Weights of a small mixture-of-experts language model, trained from scratch on English Wikipedia.
Size: 12 layers, width 192, vocabulary 11993, 51.9M parameters.
Experts: 40 experts in each of 6 layers, 320 SwiGLU neurons an expert, 1 pick a token, a softmax router.
Below are experts of layer 3 (counted from 0) of a mixture-of-experts language model. Rows are named router (the router's row for the expert), gate (a neuron's input weights, with its number), up (a neuron's input weights, with its number) and show model dimensions 0-191. Each number is 128 + 32 x the weight over its row's rms, rounded and kept within 0 to 255. Numbers have three digits each.
After each expert's rows: "mostly gets" lists some tokens that are sent to it at least half of the time. This comes from a sample of Wikipedia text that the model never trained on.

# expert 37
router:105125212209109165113130178167187123086155112144151131115134103124156085133101136133158147144116126125075122139163065061128150122136117110099083187080125139132125113081124149120140149120123132121135110184144174127170078123177168110073133155160085208084148036101123073115126146049194154115102141182138122164122076119124186086071120130144124067094141116141087080128096133107133188132123090145150115109126157150138135135103132146160116145099082090192102107121125164096080128124073086149120159186149130128109114140143137107157154142112135091128165073106141140147168124065140196146
gate0:086129075168153113163159062101129112075151144107113172128179131158090136176160129135147139131118163158134119124169116119129138125119147111149208167137151149124172102125129154154065138152066098114094147167173221135107174101102158131107153179104094181125052144198176105150063173178159144126175136084145145161147098110127112140099155099167132152164095123126084125114197154113114148149138092138146144105120162096126108090202162121121108145167124143154092206156077119164161162138129118213073102182086123114123160131088169102115150107131148103115136166105127135139168172133089085097
up0:140142167099190157139099174114191135144107136123168163088191132184137153161113056096098121167143084120126136149133186168165122164157114145136143113164127117144131100116135116157118114147116130142127180090109125095096138148118136136155143128090169083096204081118099108102104115146117139180123167111080069106173113088153113059096132065145070092102120127100107124143143115166159093157052125129128137195172084130132098138105131154070122149052139119137135098096182102115068075130159145133101093083086148107132125134110180150163172098143134171105157144097161150166058091053183173139
gate1:144141126128099159150114175107137066107108102110077077119148096159118156070088157124122129171124131123157148159149124171107125120102095122173113145099100118123223111112135129149124083167074188134163127159180152159090117120166178159137091129201113141157145072112199114095157186147108102194098090118138184119152171119107089171142085035113113140101166112118096133142111154159148159045087113104139110190167144176134207085139133081102129180144116129109139153145090148125113093088164155168187151113152151148139148152146089152124116138096130131128124138121082058152165121151146186147
up1:120172127073117123092079127076150092105145143153151101115086186084118117088104125170110104074125143143128123151112181197137163140131164205115127161118091140182117110133089093145149108102092138172083109132099131090124077089115159112167131173112128179094096098093114164190080178139160166152106167136132143107086142136075094112133165133140142138134130195132045149141114186089142112105118125159096150142178195113238128144095142120155110130107101102152145122146135152108087177100106196103124163097164097200148163128167121104096092075123122085151140139097147074085102146117106105089
mostly gets: " long", " wall", " deep", " step", "ink", " lay"

# expert 35
router:089096135181171208081084124129176127143163177187133123110139117137160128160092104107110115115086113091111170161134103099187093101137110169119100166094138115116130176183090174123143144076116163114118145188131148143120124104140157111056150142197089116072173045167118115115136136077160158129078134129114090118112081184115164137071124140166101099091083139163137084124064159138137188135111121119115114103155172141085130125125106125167135143133104118132090160123118106090064117075108091146114154169130130130129106110207138140149130156035155058094145106183150151112175098102130143159
gate1:108116183119145191137080103136137171136135130111105139093163127130087130104142092126141100122167132106076113113133122152115168135188132150205223115179136147167148167166075127111105097151093136146126064142160110144099151073098146143142120075114213129165106154137142116131070129111120119123151109138161200132140178162112135133106128166125043089124104126098175179036100115098111125136160171151118130116119081063075104065128119137138084076097127171168156084096090146128171134169130199172159108097098139112143114176108125150142123145159164125123109135116138073190164172124113169116
up1:164200063091167107076042114153136073119164149160116067114142168160140125171123155142125111144094084092092101112159088066093131122155090144135151119146104102164174118138173108063091159183154122172109073098154175184106138112124130104138141107120171078122106100082161125080055148117127094141117132140058166154083074134154118129214128102156125134182104160154127182108128121134069140116100103132143089136128136159119154081111076183115135160157104132116132140089056113124152152089110072151085088125126160131133147181108114140137177164154186142136098105144169093130143155120119150112
gate2:129148152101102082162131104155062115149142125111158128169142154099153139106111115112196123135119119086143040158120082125120144109077062145161060085142124099119171067091127112072103118090089105138121161164098175121178089164172135118102095177080128068156135103099107175142125093120224103085129122151119109146160148191102154114130136182138100111082118120097141141130104132116134130147103117197069061101088155171104106067120093153105140141164132030162151103112118105155145144168106105149093115073121164154152132153109115109093094173131098148132113142126138165064147074165107141147
up2:134138090124149068125129121182125166142125100145087243106145076150114178142157139130127130125123098193128102130197124126113170114116160142090081141088140124075121097192120153126071093079115175107125114155104105119150139151117160095123101189094087114147172088163126141116156083127149063160124173107152120072152125208131084123158146151117109124123134132068068137130124129088109123132176139160143130077106160196166169075170040107189137140135127126111141129124161148164066124123125126163129082134156200100089124177112129165103138064122126157141115101122129175110068143160090146123
mostly gets: " drug", " natural", "opter", " mechan", "hyl", " protein"

# expert 27
router:134123177168120156083116147107174162149163143175147130095108137177109142174119139093156173174168169082119170149164114087141153122171173100142101159088151172106163118111165158159153167080088119130162122152171168142119088136127164169122156158159140147126156090156089103087125179089166176102086160127108075096074089157087143069089092182179103102087132154149084088092089151172144166097089093170166092089149174118084115123150101172178131102137092106180105153104145115097114080098100096177125154154095083166091146133167147098172168153082115095087151094118132084123173121096169157125
gate1:125114225123061155138149093090132102162118095090225115101145181164100144137114135122148150126117179065107149225131150143138190140156087137082132148160126114114146156137118106069126117127131108148146130152111097137099184136132121152091144106064104127137130126167125107132126087096183065159115136166102121152136143188155171141144072170133111107149130125139102137137114167194113183099073111159135097125084134134172096144148127083087108113081188136105146098144135186110089123175126155068095159137060100159103137116096132117145148155094136102078142110141126135210227116134135140134
up1:078093149166118100129190087031138120102103114095207148131168200115079119110108182175195128130135148147121143124172109163114126145122113071145126114194101163144096094090126141087116099149080147157134116089093128179146143117112070189100138127143102110133171176149157162183114081144139160155093182138158108098129108130102144107158122093149080147148113186175118086167127118125127183123111101117110112159137148140159190102098142067147105133095187098098131134080107166120096126104173111162105174144114114124062093128179076136155164139092167157116097140093069098112161103182119116090
gate2:099157087175123149164145156139134164087189091109113129064143091089072123136139066115107184156161168119154110127092100144148137126165146130159136202096198133107114097079091165100123117129133122167134103146143135107133097169174119098139108101116114163190073129097102120194100078091129134129125153134109150095125117144118079159134155110182124192138134097132176090080097086160156079108107122113141094065117202146181135130093178147107079117141090091122078123174089129158147149081123082120089158140193085053128099128151153145083108136116144075116167206136087149144153131094106146088
up2:180141184122085193095136041114113118128089176130120111104107149153139152140138136131107148157064076108137131150132130106097106128187146092144150151209086085103118098143113148183129154128148159088156118148154113170117121040066143124207144098137126091170105100149156139127094156153116160109169114161130136119152087163207113137167119142124128077180143175152154124133159099150103188169107114124133076105129151130151121135123107138210114155148118121200148162103097096167111129182119178125088147144158101086087126110128115113161129152092108174094116157070135104184055159097176082101
mostly gets: " Dun", " ago", " entire", " Tat", " Olympics", " Mich"

# expert 36
router:173143090131090184131119186108153152108154179127138184125119162138167143147090176104124154141106137131041149150175068113150150133137116125150096164093152133148120158114127186137129148116077122112168112176131179148125070109158150118102113158207147175112148077152129086095113159071168116077127142102091102132131077171141125118102152113131103087086196154149122105126094214141181118127075093108142115069135120100125156133160073102209079083120094066101097144113133105105162131095098125146099184156106109177106117152188091091154157159056174085105108131135142134117135134123154170129
gate1:148135150077032104155206124135136092134136107134094141104177175171119109092197113161128114142169086153121133120104114148133113051071103115123116144085145217087155074107147092086156123100135169141136153139152169126129100149177071132124149182117137109103094175142161146172111100101141103174120101097112125152061108138133127097148150096159075103144125155138162066136036137124137152125159134130136071132126181202150149048116152153144161157072158118121135124163094136091106155140123142158137174112164146149099155170098179114168153177128125119137095119065107080150136114151150115180
up1:093108083146149155145145138086144112128120073117122148111157125133115138174129159141088154122170151110070150185110123092149120154035155104165132147155167103103142116119140142100124127087147168099192170117134128115116128141153177175075114132104099139092142100178120107093190107115113149096131118124141141079135169154114189117123117135138173161119083110127130154144159110077097106092143132137146153191123101121112184188171093070111123173025159106080165060153099146147128138139102077075113116211132210101151131133117192126125196166121098110133141098188121113102147065066107103119
gate2:123105039152140118146153134127141147111175132131103143126154110153114076126188166126150164150072117137070167158141098156174119146163128156180125104131165106160174123196167092144110085133098149158145072143128161140153132095187121153107186192141141128040081128097114145101100110090118110042126160127131098094095116107097137156150129118105111088133103157150170155146135133151124106128163110119136129106075124072078134164145109152165139059094132153215144155132127125171106100127133144130181137098182117128088145048132063079106109098160170165095137154201118139100133172102070077136
up2:056091155132120132095156105183081152161107132142131185062079154153174140134131086180152093038141136138096123117122112136071062125065178119058123128098091130100131096134179166124113139172129151094119128081125118093149111143120079133148117119124105086171149202147068135134150153121172089138106139149156193101150146127137064072126138115137151127088072126121107070125130136101110131158057141142162171114153118137153162108097097117096113129114125097090161185161093122163127108114094101155097116207123132134156106171148208061160136142132143151130148136067182103113112117124190135154
mostly gets: "vision", "ica", "ection", "arian", "uation", "issance"

# expert 28
router:168128085171151128084098151081164206155128175167151153126124153180104177129117147133141130142145216110080112108193122111101112074112105100154104154068195132101157104109131145139150142090141118113147114169124137127091149140120175149134151099156129132118190117144062113125142183103174133097088164155106108133056112176128159120067060214170074090089112142160157084036103147198122171079120084151133116101121150111112076135133141143137089128118122066167115141094145095105145126104110135176141122142128059126104175139104120147119159128092169089126151073133127125109165104142134153137
gate1:179170034116133154097149138123133083063129131176099133181096127141118147141100149099128189094113120143126169157146085126169155152120102140202084085139092163123104101155098132160159139114092133108077111137153170112146145148129096123150208135100055089093236123092091136165089092096100144080174130077140191069138143130143135099128171180104160133107134051123088118101126131128102072102146118116150107066101115171084141110099146099116172178134103107136097104112130104116097160118141130155102124086089148133080188129125148101156153128113168075131112104132198167078115113095131110119
up1:095101135184168115134091111116151134136187076185086045092078152134147161059140116149121154123148162146068131152160142108112134101150146181139177077164153136109134125143108150080139128176171128173127119128230141173101180151146115179169083131136166106080148184157098172100108107140103065124107122132151104145172117128129134100126116193100134173165171175178116152152144148110138142095128147128098141134110125141129124135084096088124134100100102168101149190093101072160052110116188165146146177144146178098082079099126161147097119146137073118068147181116110112093162098144137150112
gate2:124131096114133146091165138102153149097121107089071097146158111144158253156112152065121218124130148106111129094150131145105116129156197147159169087096103101162124186112142114159119116139106094057159149127093181089146212123116096095123178128102141097111188113084135115148167151113098095078132136169117167106117088120174103125158079148137096138150088133114080147108105117128104093133131091141150193115131181098152166083104143147128165150134127207123113075130123134094151114084176102141155069116100080113111088158148202108113154166087109065124114105164156108171159122155141142145
up2:139156125137090139145123108100127098107118129174170110150129176099093072129096165201117100127081197179147099163125163078135133140145046165081087201120134146071123164154087160090142117096128159157090133086162156080140078173134200153113126138131135164183094116108136129121160126115137113114147116095117096159115129146179127123155137146151114130103181150134152205141118090036162200036126173122098047149082108110097143101121129102116118131144106100146148113102110122120155082159123133119118126132159106151127132117113092125175100083093136172132162133061090090052127126165115106085
mostly gets: "°", " National", "″", " •", " ·", " American"

# expert 12
router:093120118157102153123096155137151161106176104185156099070114155186148159191134118092166138144135164102143152146149098124141114090122098074157103140130173161163179165127172154166166146088145155095131096153186119137112115124143175149133149160151160169107183116136118104111167162103145138145111136164078096101105117168136133122081040169137070092130136167104129099000034119199139136128106069132111128105124211086115113154104067118124109114145074101125126166101141092062147112091126111149156138141120084119113139153176161130141130118097116141109131094169093099088174107115140152102
gate0:135097092104173132163116167111139129116136118174210082106115139161145111091134101087127124117146132150167100135121119121134135123123135136114117070123139083145141118140097140134187097168150102150140165153075171082145126152099113047119135091172122140080104153149133100127142143117101103143083143134112140175198154124172177151143082141092117143118152150043107023102135092178097098152142109121103200117154159123170163084091053100166085121145138144132080136083129186083156195168139115125086169169163085089133091123105150058104129147170142118116120100091196090158139124052129106133
up0:220105129119195095170119187112158111124155147110158118048153122150135075133112112129147125148110112105155094138138100139103144111157126155104154097134078088105157116104162108135200097129154216136119131160099178187155097157129149069120191153111126139081105136142110161104137126087094122131120203135159118158185135105151129125135109172157127136073113138062234108121080100120096097148183112094120146073172142150172101104140111078143089121185175146120084123159155161085173169138162124120095169164147132111158072138174158152142102103138134135156116069123120101145160127121108122057
gate1:086087126143147144120193143097123169167141194109136187169129110090111165128198160186110118125120111157081057063110104097135158115071118100121156110131143185115104103187130144121123123168175084113175106154158119139123185051097132153098072081131166161115121161131127062139135090136111108178140117211072140054120141097072131044158102078120126116113172098089173098108129162115121135063132154121136104137115148122100069089110165126132090101140081147130116118128151120094163124139125209151139142121092131145169108149138110140151098169117119145112147149111186113190125131116158137169
up1:135131186114149082135072086172136129128212128109140059081152090151059098116070122109120158091110108115130171193179149168171113172169167142093122106164167094147133146134113121141118127098118143152082142124113113157115110144197102108145145147118103154083107112092104146110145147129136188111148146090115186102181080168197132133140148154103174160148073159124100151141148145120109122159080102125155147077178116159097097152120059128147201158123098138153125180140094098091140159129103057137145118125147175068100139121182103158137140162110143161114106095114153079045163121129170112063
mostly gets: ":", "):", ".:", " :", "–:", "\":"

# expert 19
router:105128164131096148123111189108237133144170119163163135115145109133132090176073109135150166138172178093104139102166121006129154131156101143191130161095114128107170146135117120131137128099079139116116136167127158128162114118121230118169110140119154126148146074168095112108071133084167194070098173130081080147099118137064136099102081138147092129118183110127122092132095114112087169120100108171101127080160159141117138126139133182188107100140097134170145104136159147077143104091069106160138092179110099118075165091116150142186126115086132100095174123147122116148126127102173149135
gate0:071118096120127118140135107124143120181132078101118103141139101085157104117149103138178139141141193092096139131092086140130096102153102156047127155154093143129119157154076139094087112182115126147114133154141162089148131147153097138143062133134135128108104117124090114069131128104147131111091108123080125150075158122040150140180149124157103131145148160154147067087066023133144118100138136123119083107111095103100190137138113095163165164126098128224061098064066155172093146148084065129136119145141171130082194074084181178176112100109140113156128149114101096117117091164123130126
up0:122184171099107132060188184143166140146098117098118147118106168135115089139120197114188059090132139123157111151126058130161112168120096134144103102119092122119130181159107127138138116112139150103132133143182145073053131076133107116192135161104155163188130189146140166156166082103128125127160093157123138096058152164059114155184107131156120063122104111189175077109141102145156084182146128163087126106151109065067138078192113095092163111180159158155119089111097164147144135121147111118126171119069125143131101109112125104171162123165158095178106104104146135116134097156129084135
gate1:109110123098060093113132107184155174166137125106117173168138122129095151113118034156163130141129065149140101130130111201059090113130158135134108120084167154114034142121179158128124081093141127165166135084096122126116168099101100099113142141104132148069179074159121167100130118105146129108133150165129092102138111102099149166117156125130167095115089093131138110203134068119170082118110102118135134138155151093180167083093091070177069159113132075088110173079121068093115148073107104129137085161129142081133094148140084153148167092111143206115150132134129122077060127124124101151
up1:152215198123129141157092161094042115099117114156109142177125103103133080146054119097134171144135120169159151090094114158115155127092147156148115112131110115113118102117114100091146131178150124064168146109180166125113052091158177109124076129043155088124094154097113085144163129108143106110098102141128145111132121128158156164079112119176065137182068183097066120088131080139140063134126141115115104186113073156119128165132108162128140138136162088129156135141131145124087122161217106142078147097090140181084129113140136070127138099115153107121052088156096134085127168107114128131
mostly gets: "Y", "š", " Cro", "ø", "&", "LA"

# expert 13
router:112115129191114148132109129090172187117161152134142122129136156130113162139134125097178220159114154072135133149168118102125114104168179139159047195123124166132179129135149122137155150106108145141134148129164179189156130142107166159104138149148154143138204092116120070059143148109153153078119140148101065141086128176103160029103072154155077105123133166146080112083105146134140130128105121163098098086156137113096108111129087145159136095148061084178132173091120135124128096086078133225143172213134133127096113131133146116133207125101109132083160098148112103135143130111133135118
gate2:070161196142166160125048078093144147181136145095088118157142115133105080107126133143114146103173114144177210184055173123149127115170164161151069119153141107091105105199140108145117100091152191072116170119142135136124151127188178100075206093112131164165124109125125129102144139140150177095137105174113120084098130130168131114144115125101147119135150106057110081139135152203166125134135138107146151168086139197101138099161163162137120135128092110207157112124133135113143129157138087137163166074155188166124102090183177133097128117139105107160139079116095127113166099108146141092
up2:098142163126164133130137131098136160141105174160171147181196142152188084133141116135136126187094108106159155053105142124094167140116179118123105074127099183072070142182096114109124103119127065092097137125135183127124150153109213101164180140154146170091127122127150139148110098156163126116089144109092209158073138109094167172110099147130115166118134046157113112217132120115102100144143162074130121146129157171119107057166091069142115122129153172162143093114088093138107086147146054135128107102110076087142138134101182154127090095097147157127124060083140131126144163115129134122
gate3:107058141148107094106143121095134105122044118112134140093150164160138109147089081101148071077069159103122079129104086142213141136138152079157102164107135123109088214134131038124104121155112098098131160147130104142112119160176093130119172139103143160129126158094083055109176125147150150154108078117147176121055148108163115117117173133114045144167133103162076110136073100132150143148098138127120108128054211096144136126162110105063113172150115096139108123101109117158120161169113123147052155110131154189122137134153166075176110122100114104110131095145083101124157136145161144122
up3:132112117132149117105112083133117123189091161075174090092133079096103128113118074140114067129090184122100111094144048159160146110097128099082142148153113121128203151152098124083056154140175112163185113167133132127070125165141102100125177106072100133117100088075075091134188137096091166136156129143126148148166112161126125122166189111130072154127137065139141044136102167127151153091087105083148109154132151141165086148159122099068163152103185094143115109115099127144140151137151131137084145066144117136154125086048147099158080095103159115097098154123097125168161159075162102095
mostly gets: "\n", " \"", " “"

# expert 29
router:133124175169120156080109148102162165153158147173146133098110141183108144171121135086159176173164167079123170146167112085142150118177173098143093158087149170106159126111167159161159166081095114132165123153170168137119083130128163172120153157162142145125161092158095106086126173091167181103077160132105078097080087151089141070093095181181101101092133153152086082091084149170145169098086094168162091093145178118092113123156106171176129102136090106175104157107142117096118080095104097181124150152096083166089150133166147099174165157083118096087153097119130083124170123097171156126
gate1:159161142141137094116057120088084129122105151155085137089170145131159151101136140060114071128178137157082122132137100106095099131111161093152151138124162192094158172184112114087129072140107121130107139111115156105138127124130148104096165211041094090082146131137146098136113121125167107151102123184132098162137094091109150158120127172120140131178086070152108146066094132109105131141141128136155125167149127120091109168136192138145180152079083153139151172118082126139069148135143175153141109127173102115044092127163113130188148130120150091081180022131108092155126218108108137140
up1:176114099134137079085141172167107116115117197095143169079101144088148157156121097096104113109120204103133122134128162105151118124119135146095114105134116104162204171154134153139132173107070087070141094120128139100109158091183152088113115124147076129157124166146180121145160067124104106169144172126124180136176136134078097105055105134173170123130063133149141203121121153138124104116155158165126084100164121136223200101107142144119104134122198138132106131115054096112137054120093177113130131129130157146136164138136117161118096156067097071108161106151092151116106076052103122138
gate2:129133096170165154126145123154149150121134138089128193131147069135128164134119156182121151099138125105185100079162171029108134144078150163120075165126120149077147128116100187181143188149091135160132120087121138137128145166138116127095030106115137139049093113132077097090121134141170133117093126160071166116159126161159159119096175147143136111140167096099104147106148128144084153104146100168088048055127169150101119153122124103189111180126128141121121095134021165152061144133123160126177104133106147112109162090101126133149155131133192140148085085062101138116094110117126115159
up2:155128133169129150191124109179106139078143100144189146096157118096089166088093146150144167128115107148125138153175158131129128126102113131090101159121094106131167084141082158122137143082110087105112084122171121152129118127112166113089076086156138114112084060154118109155153032161159092098117125165136139130107110118133087173068099147091077125119122146175148166094119102177155153086143121130137130083102154119152078106071121102095167131122086152100199153156139167168152172167147088118184119105118098177174108110155042171178125106190141077130058173111138043172130092144141125125
mostly gets: " Ph", " Sur", " Abu"

# expert 23
router:131123174168117157080116151106169166158168147172148126098110140179112146171123135089154169174168170085122171144166112088141150120175170102145090160087147168109163123111170157159145164078089117127164125157171169134121085135131157172122151161159139146125161096159091103083123172093171178105082160128109080102079091153088145063087089183175101100093128154151087086082082147168146166100084092172161092094151183117092113121153100171179135106136093107178104153111145113095115081095100097178125155160097087167088149133166144100173165156080118096086151099121135088125173124096170153126
gate0:103115129123110148145108167172155104177147106082087132132149137094148100086120069118142080168111160159103099088132147095133122100096155124171118147126125155109122119125158112146096152166112113156215168142139135165066139089153144126132128097181133127083175146096030155141135136099120140133128099136081130117097121098134095151151088126149155096131118136140058136103158097144080110137118111138053120159154185085077107108203126110156152122162088125155112099132111109039104103160135142146119136206112139126073095129119138125106119130204196144163115084114182163066071096138239130165
up0:123081143137160128188102148139128119217118153157145115104167132106192122102134091153144110114117148131051164102217178097180070079100115126123159096133151102155094117139153129120162141144127144133159128145108179096110098078077077106134090145160137182150105117114129141120111131096157090098118144120106148103088116097173108140210177099185143133129156053095158128123104131213154140151149178106147104129146165151155175138146148168173090136111119162130138139157150148128124184144191153145050131096079128050160085180130125142157165116141192121136140117159113051139115138118175158126
gate1:169065131099157133145106101070186103147115072147152048156071169143112107170111099137130124105138093113115132128142147150085154176160139111102170128129102094140148109128131139141152126124125156126120109127094169086137131096120158127133116127179123089182157151109113110123136098047106145126173157117092154139103129150170125005087126174150138100160122139092089111162126137134111161158174180143086075173147092162129171164116067156110157146192083128174153169166180116116094112115090104161082075101135134102138103187067125123133094132114066117225163140173103134097091087154129093148
up1:144131063151123117119118148145114059107123205139141129136132123127152117102066119137105141121127196024113108180139138098109110092125233136096032124083162166135099082090125128133146098130128077090167104107075148122189128101210107132117109141109167083157095116114105104142153135157095177123118138186165144162106140097105104195115114183127159153154176092140148112128108156089094159105070118144126138119083100143166115094148136097131118140148135118156131118184170091133110157111180128140153143143079163137164146089129118154101187091138080113172178152138151183110119136156140055136
mostly gets: " Cal", " La", " Conn", " le", " McC", " Mac"

# expert 26
router:170123195136079164121107148105246124169136118145155123104140121142154118177102165134141151112126194127093142140163100058146129119146117083180126185000121183112109146109146123171132143091115139138138141168124132121182127121175184136141146124198123103153166077152049129118089129049157177110109143116136094141114087135094161125095113117152133100067135129092143126134080152116109128150132126168141126115126166120122129123121132072154077092165104137148131104057123123078094097078094140163152113174150097117085121134120164104109173126129140089066147077156142141106156145070161116140
gate1:123119153094149182133110139106084135107112063100074147153160160134144128118117139086143137150101156156135099175142105180168057064142131140115048093126125128141159164196152112078110181066123159143180208132151174135133068173090130119096128126164113106139120150138151131108125155163089133090060120144084113114090203084177141095128165090108097116170134128096178151099144141125130101158165141120137055165104157122115097168124190118174087167088157149165131148133086188101113113109159172137170121141104190094114100071128179092162137120135180150121102179114111144145132104138078125089
up1:107071090140135112117118154093113146167126108184143127129096108135143146069154122151102149146116082095123182107130142127120176117084155123100165198135103100130079134127149148082127182201115076176099119146135059166156130094099166089128196190088145074162143111084136120175181141186149104140114128127125136107107075131115117139087079133166165095089165104105066060217113075104115117124138115120154150095117148131050084145115109181091122133111117111110073139151159076156164161113150141098113119141108084123113151119114081100097083128121098116077134099160131147166101101133164148223
gate2:056099132126114106096113087064149077105144050119156145128131085152140154151081139121125088128102115187114064136117110146163123142107135111128132164114167092084137181137170090081153142109128146108122159107155140168134113123113110110117187036127121104132115067166071164126145166164116124130140164174178142205105138119118089094181154139158121139101129072114109093151148112117101161111089095140090126134154154089053108058102133075137132118183095172134058135146152132094158149090064066134155111137108128131139182144144164100114155075132113152176155166099082108098068146079143095083
up2:190177128171142133112155101090072152129036101135143137141127145107138221106101183115155120129183134163107111185192141175084177116113094134160073101115112117124139164111158124178101109156131185149127108147200139139165150113090116125161123139125092138169136132154101134135138140101140119134156153114134104232116110103109117140103143103111125141120220136137148165101133138079184159113126119156141118144179175158139054156159168093100159099126128091154148094181161088124125106105128121170158146117140116219100063151103153130118148150101175047162125167113100070094112123122136153153
mostly gets: " Hal", " Cas", " Barn", " Max", " Ant", " Ja"

# expert 11
router:134121176171120160078120149113174162154167143176147127096108134180112144177121137091150173178166169081121165145159111089143152119176180099141096162087150172113163121111170160159155165083093118131167122153169165139121085127131159172124151161163145145122162098161084102084125173090168184103079160127110075098075090154088141069088092180177099101087131155148086089099090148170147166098089095169162091091150179116089118127155106174177134104135093107178103156106143113094116082100100096177125149155098087165091147133166145100172164159083114096087147097121135083125171123097168156127
gate0:045103106110102115125124155156118133143160144142086102120130100174114081107138173065152160131139180181162123080162192105153094128153190109133159150166098132070144103132154096158144154149083105132174110183089119121164136168120148080160088140117107100141064125104106127164144181110147155086175227163183139111123145179132130133191150108144134116156096121103093111103138074140179145123121109160034140097102089142114169165112081092112071188142099102127185115126148066118134111144134121148115120153154137170076101130143141199120100138141132139093101153132206106140152183094101128133
up0:122127120068152171117174169156124129175121121102161114077137109133087124057164082161182124113153132119107067163126083152180133124152032133126079137088154123101111115135132075126154116095127168122126133147043113110166139086177095144161158141125193101134153125135173095125142093114090139127157122108094150067112140122150162143109092142092165124153103065123110153118081135129050115108108065105156154114115136118046166149165115155172099133111146054141165039149105116098128155148124117112130140199144148079164138164151119091149158128153102149195100070145158149112139078122095138175
gate1:128070119100077143133095169138108159118164101113165171142156116144159166142107120173158174136175114126036160148177135133167129079138100146144083105124086169174149137127091102101158172150096123093128071118138158135154128161093130134074206157146135150225120146073076144145147106159095176102137119054128187111101128145151209123111081091143132108104074099086168147102186169123167125185063057140123132115127110107162089130136153156086131190131136149119115111157081168143110136140157096086107126133133145125139107135160125129157210137149103115106154107144153127118181104107134069155
up1:104157097131138121116082130165136148123160107149149165138117098156126169089097113149084120179153146133115124165175136135108104101150192145071105065172127124152152195168162138102074091138147122105102053153119081133156143124116080130123164158168114118133146094171176115071170143119108144143179168089143135093141184091106112076127137161163179162136152099082152173126070177169148102133151110155117128148080183141129039124121186158171141095095123155103106100101115116174133141059156115142096167131113168143134131133143109189207158191125141057121164082101138122105080140197117146135
mostly gets: "Th", " Mel", " lack", " Kath", " tele", " Day"

# expert 7
router:147116118144106177135107145104143173122208119161118113088096164122128155153140156107132117192158137124105197137156077101182123094136143087158094206110168138113182094168128137161173195104061130159144103113114115164136077107101141152119170120171126175120157146145057085111113198059168149086097184086098102095113124168130147098112063170139108080092138114142113122113072162144124149066126103153177119118125153145121080109167101123181153132116110110195146172085134137045107138079128094160088128174120131135118124116153156098196156107112130092117141140092115132078116134099157115087
gate1:105075152132088103105089129096124105098121115114177124122173106114126142129140154147168146147162101137133061134144121084130187149161122100211120162121152135117141150096127151100133114125166132067130113108145097159144164125152163183098178090150137118112148104085183084117158088148119174130174157164119100121129185093166078069130118172138147107051144162132131142178086131149106102143171113099072083183089127146150121140160061121118149104058147107225095127171152118139108124132168136170046162099119095095158094145078063128139168187133119159086206124091110107161132125135110098165
up1:105090119120081140116080114176200165118191129171146148180123148123153173129149111142086168171137158089110119102133136131153146087138106151147135148161138116182209115145169172121155070153145090092120114172133085102121187133152150149122133130160122158095122177151142111084199092128137145106108133142123115051145128108162100154162115139050105064094143153079149148046089075149123081122145128089164109197096124156158153130247132101137114125107126109125121089115130139173168112126129112167090099158144134109164051089156080132108077099136099099114107150093122103119193122139124126137
gate2:150122126067105164166114075097088135148134171053129164107129093162096149078143112133206152205152144108142130160090116146098163094170123109159165194143124103116145170135178125163130147102106128112040044116102158112129138177098112099103149112139145146130162112152096146146133058135161129119107104131160161117081143156151153079161096155164119083139117102064127086099100152107095215122123150116084103067057072094060134180121095131151143131152130055094123205148149092128173116169144094102111151142141140116176147092110141099137091136144152140100118144074132126119122145153145107117
up2:107094120105117171136110034167092118125142129112160174152110150111164143169135130123094116126150100111197129155106110120178142136174090063130151174076168117112129098184140147180138186129097159135136067106112119105071148162166117094106144100153144167146163144084083145130165074134194120110112108129156172141118095139160144111107142105165118116121103118059146145083173141158109182112116140114078122094087115034131110081149102105139161153199138063117082086109100055154105132143090081117144160121128128108111172120058108127072101080157138094127099071094117128099082153111117185129
mostly gets: " and", " or", " de", " &", " of", " than"

# expert 14
router:160133134137101237104147140132144168114201114195180126120083144185119117158144133092157156127123150100094181134161078112143114078171112116174110192119138153166145094145145126141185172103120119152176105153177141168105092146168158177127171177139112134111148129169110140086141175084199133087101155162126081091095117151094119127116103142157090068129128140140136124049039123177153168106102066144150120084153194117082135140122107159125157063143133124187145160097131140108135120104133102169093122156147113204090169144167151134114169134088136124106139116175125107128135164091137141128
gate1:083151168114136120184141078112138114104069131122193116094116186084090127100148143128165182116148117154123081093167140154092135149157154119107098153177152084096138155113150122175127115090124131127173133135125167097138135205135146048101188068148169155129140167141115125087127115147154103157171183091127079181152106114147158117156110128109147204131181169161155131072134136183109148149187094159086108090065187121167136168138108132098133104118121063075119099122114139077075136133134106121108160142164164166158137104064106171153056167136100140130147144158149108115169209128125127113
up1:087107166113169110122149159075096145113104149111107098075113117165062107205131087101170111202187096186117125097159183188140190155140160102183124195110075101100150131070042103122098120161135205171132165101106121135159113189108094142100170139102115087066134149150091137161130149075091150142154094122128127136112123139142184145091120100095116145131102129128109137112135106089121158150164105131165200123139122170149127148183118090148156149118087077134102105103145166080091133156134142127123173146068148144048150145165120151153089092164164138161127136101141161100168134126119119110
gate2:143103091085162155167186107185144092158139172137098112134132182129159093182117121109114109197165172110108135150119096144193162114114113138141098141100158152149195129117140128180112064187155128107123115189101084117110149207068156089090142110129133141157114168090169136068122094171124117089161129132098093163143138152126210142088130139123125156146074095134155103147127121052113203122121113130165118134160111097115153115155154187103159134141132111151180160183116084173094131078150180189137121126139127077139130111071077151132135129130085130118164108086089135116192161077138178132
up2:099121098107127121123128125150207119136194130126169102125139143120171101187139106067142122159086155134097147183178109066160138104107092051140096137138118138097194069127099075135121116121141157140168123172072121077090162173095119079118164121138124164144144127156149111183137076176134109156136071146120055161119117149121178151125132177137062142172118145110198152140152103078126133191123093148165135141153150098148158167162126180115168154152134099119115131141188146169110200136131154154143157108157111079189117105110112156099133151141091140158180064093102206097119130149174124123
mostly gets: ",", ";", "),", "\",", ".,", ");"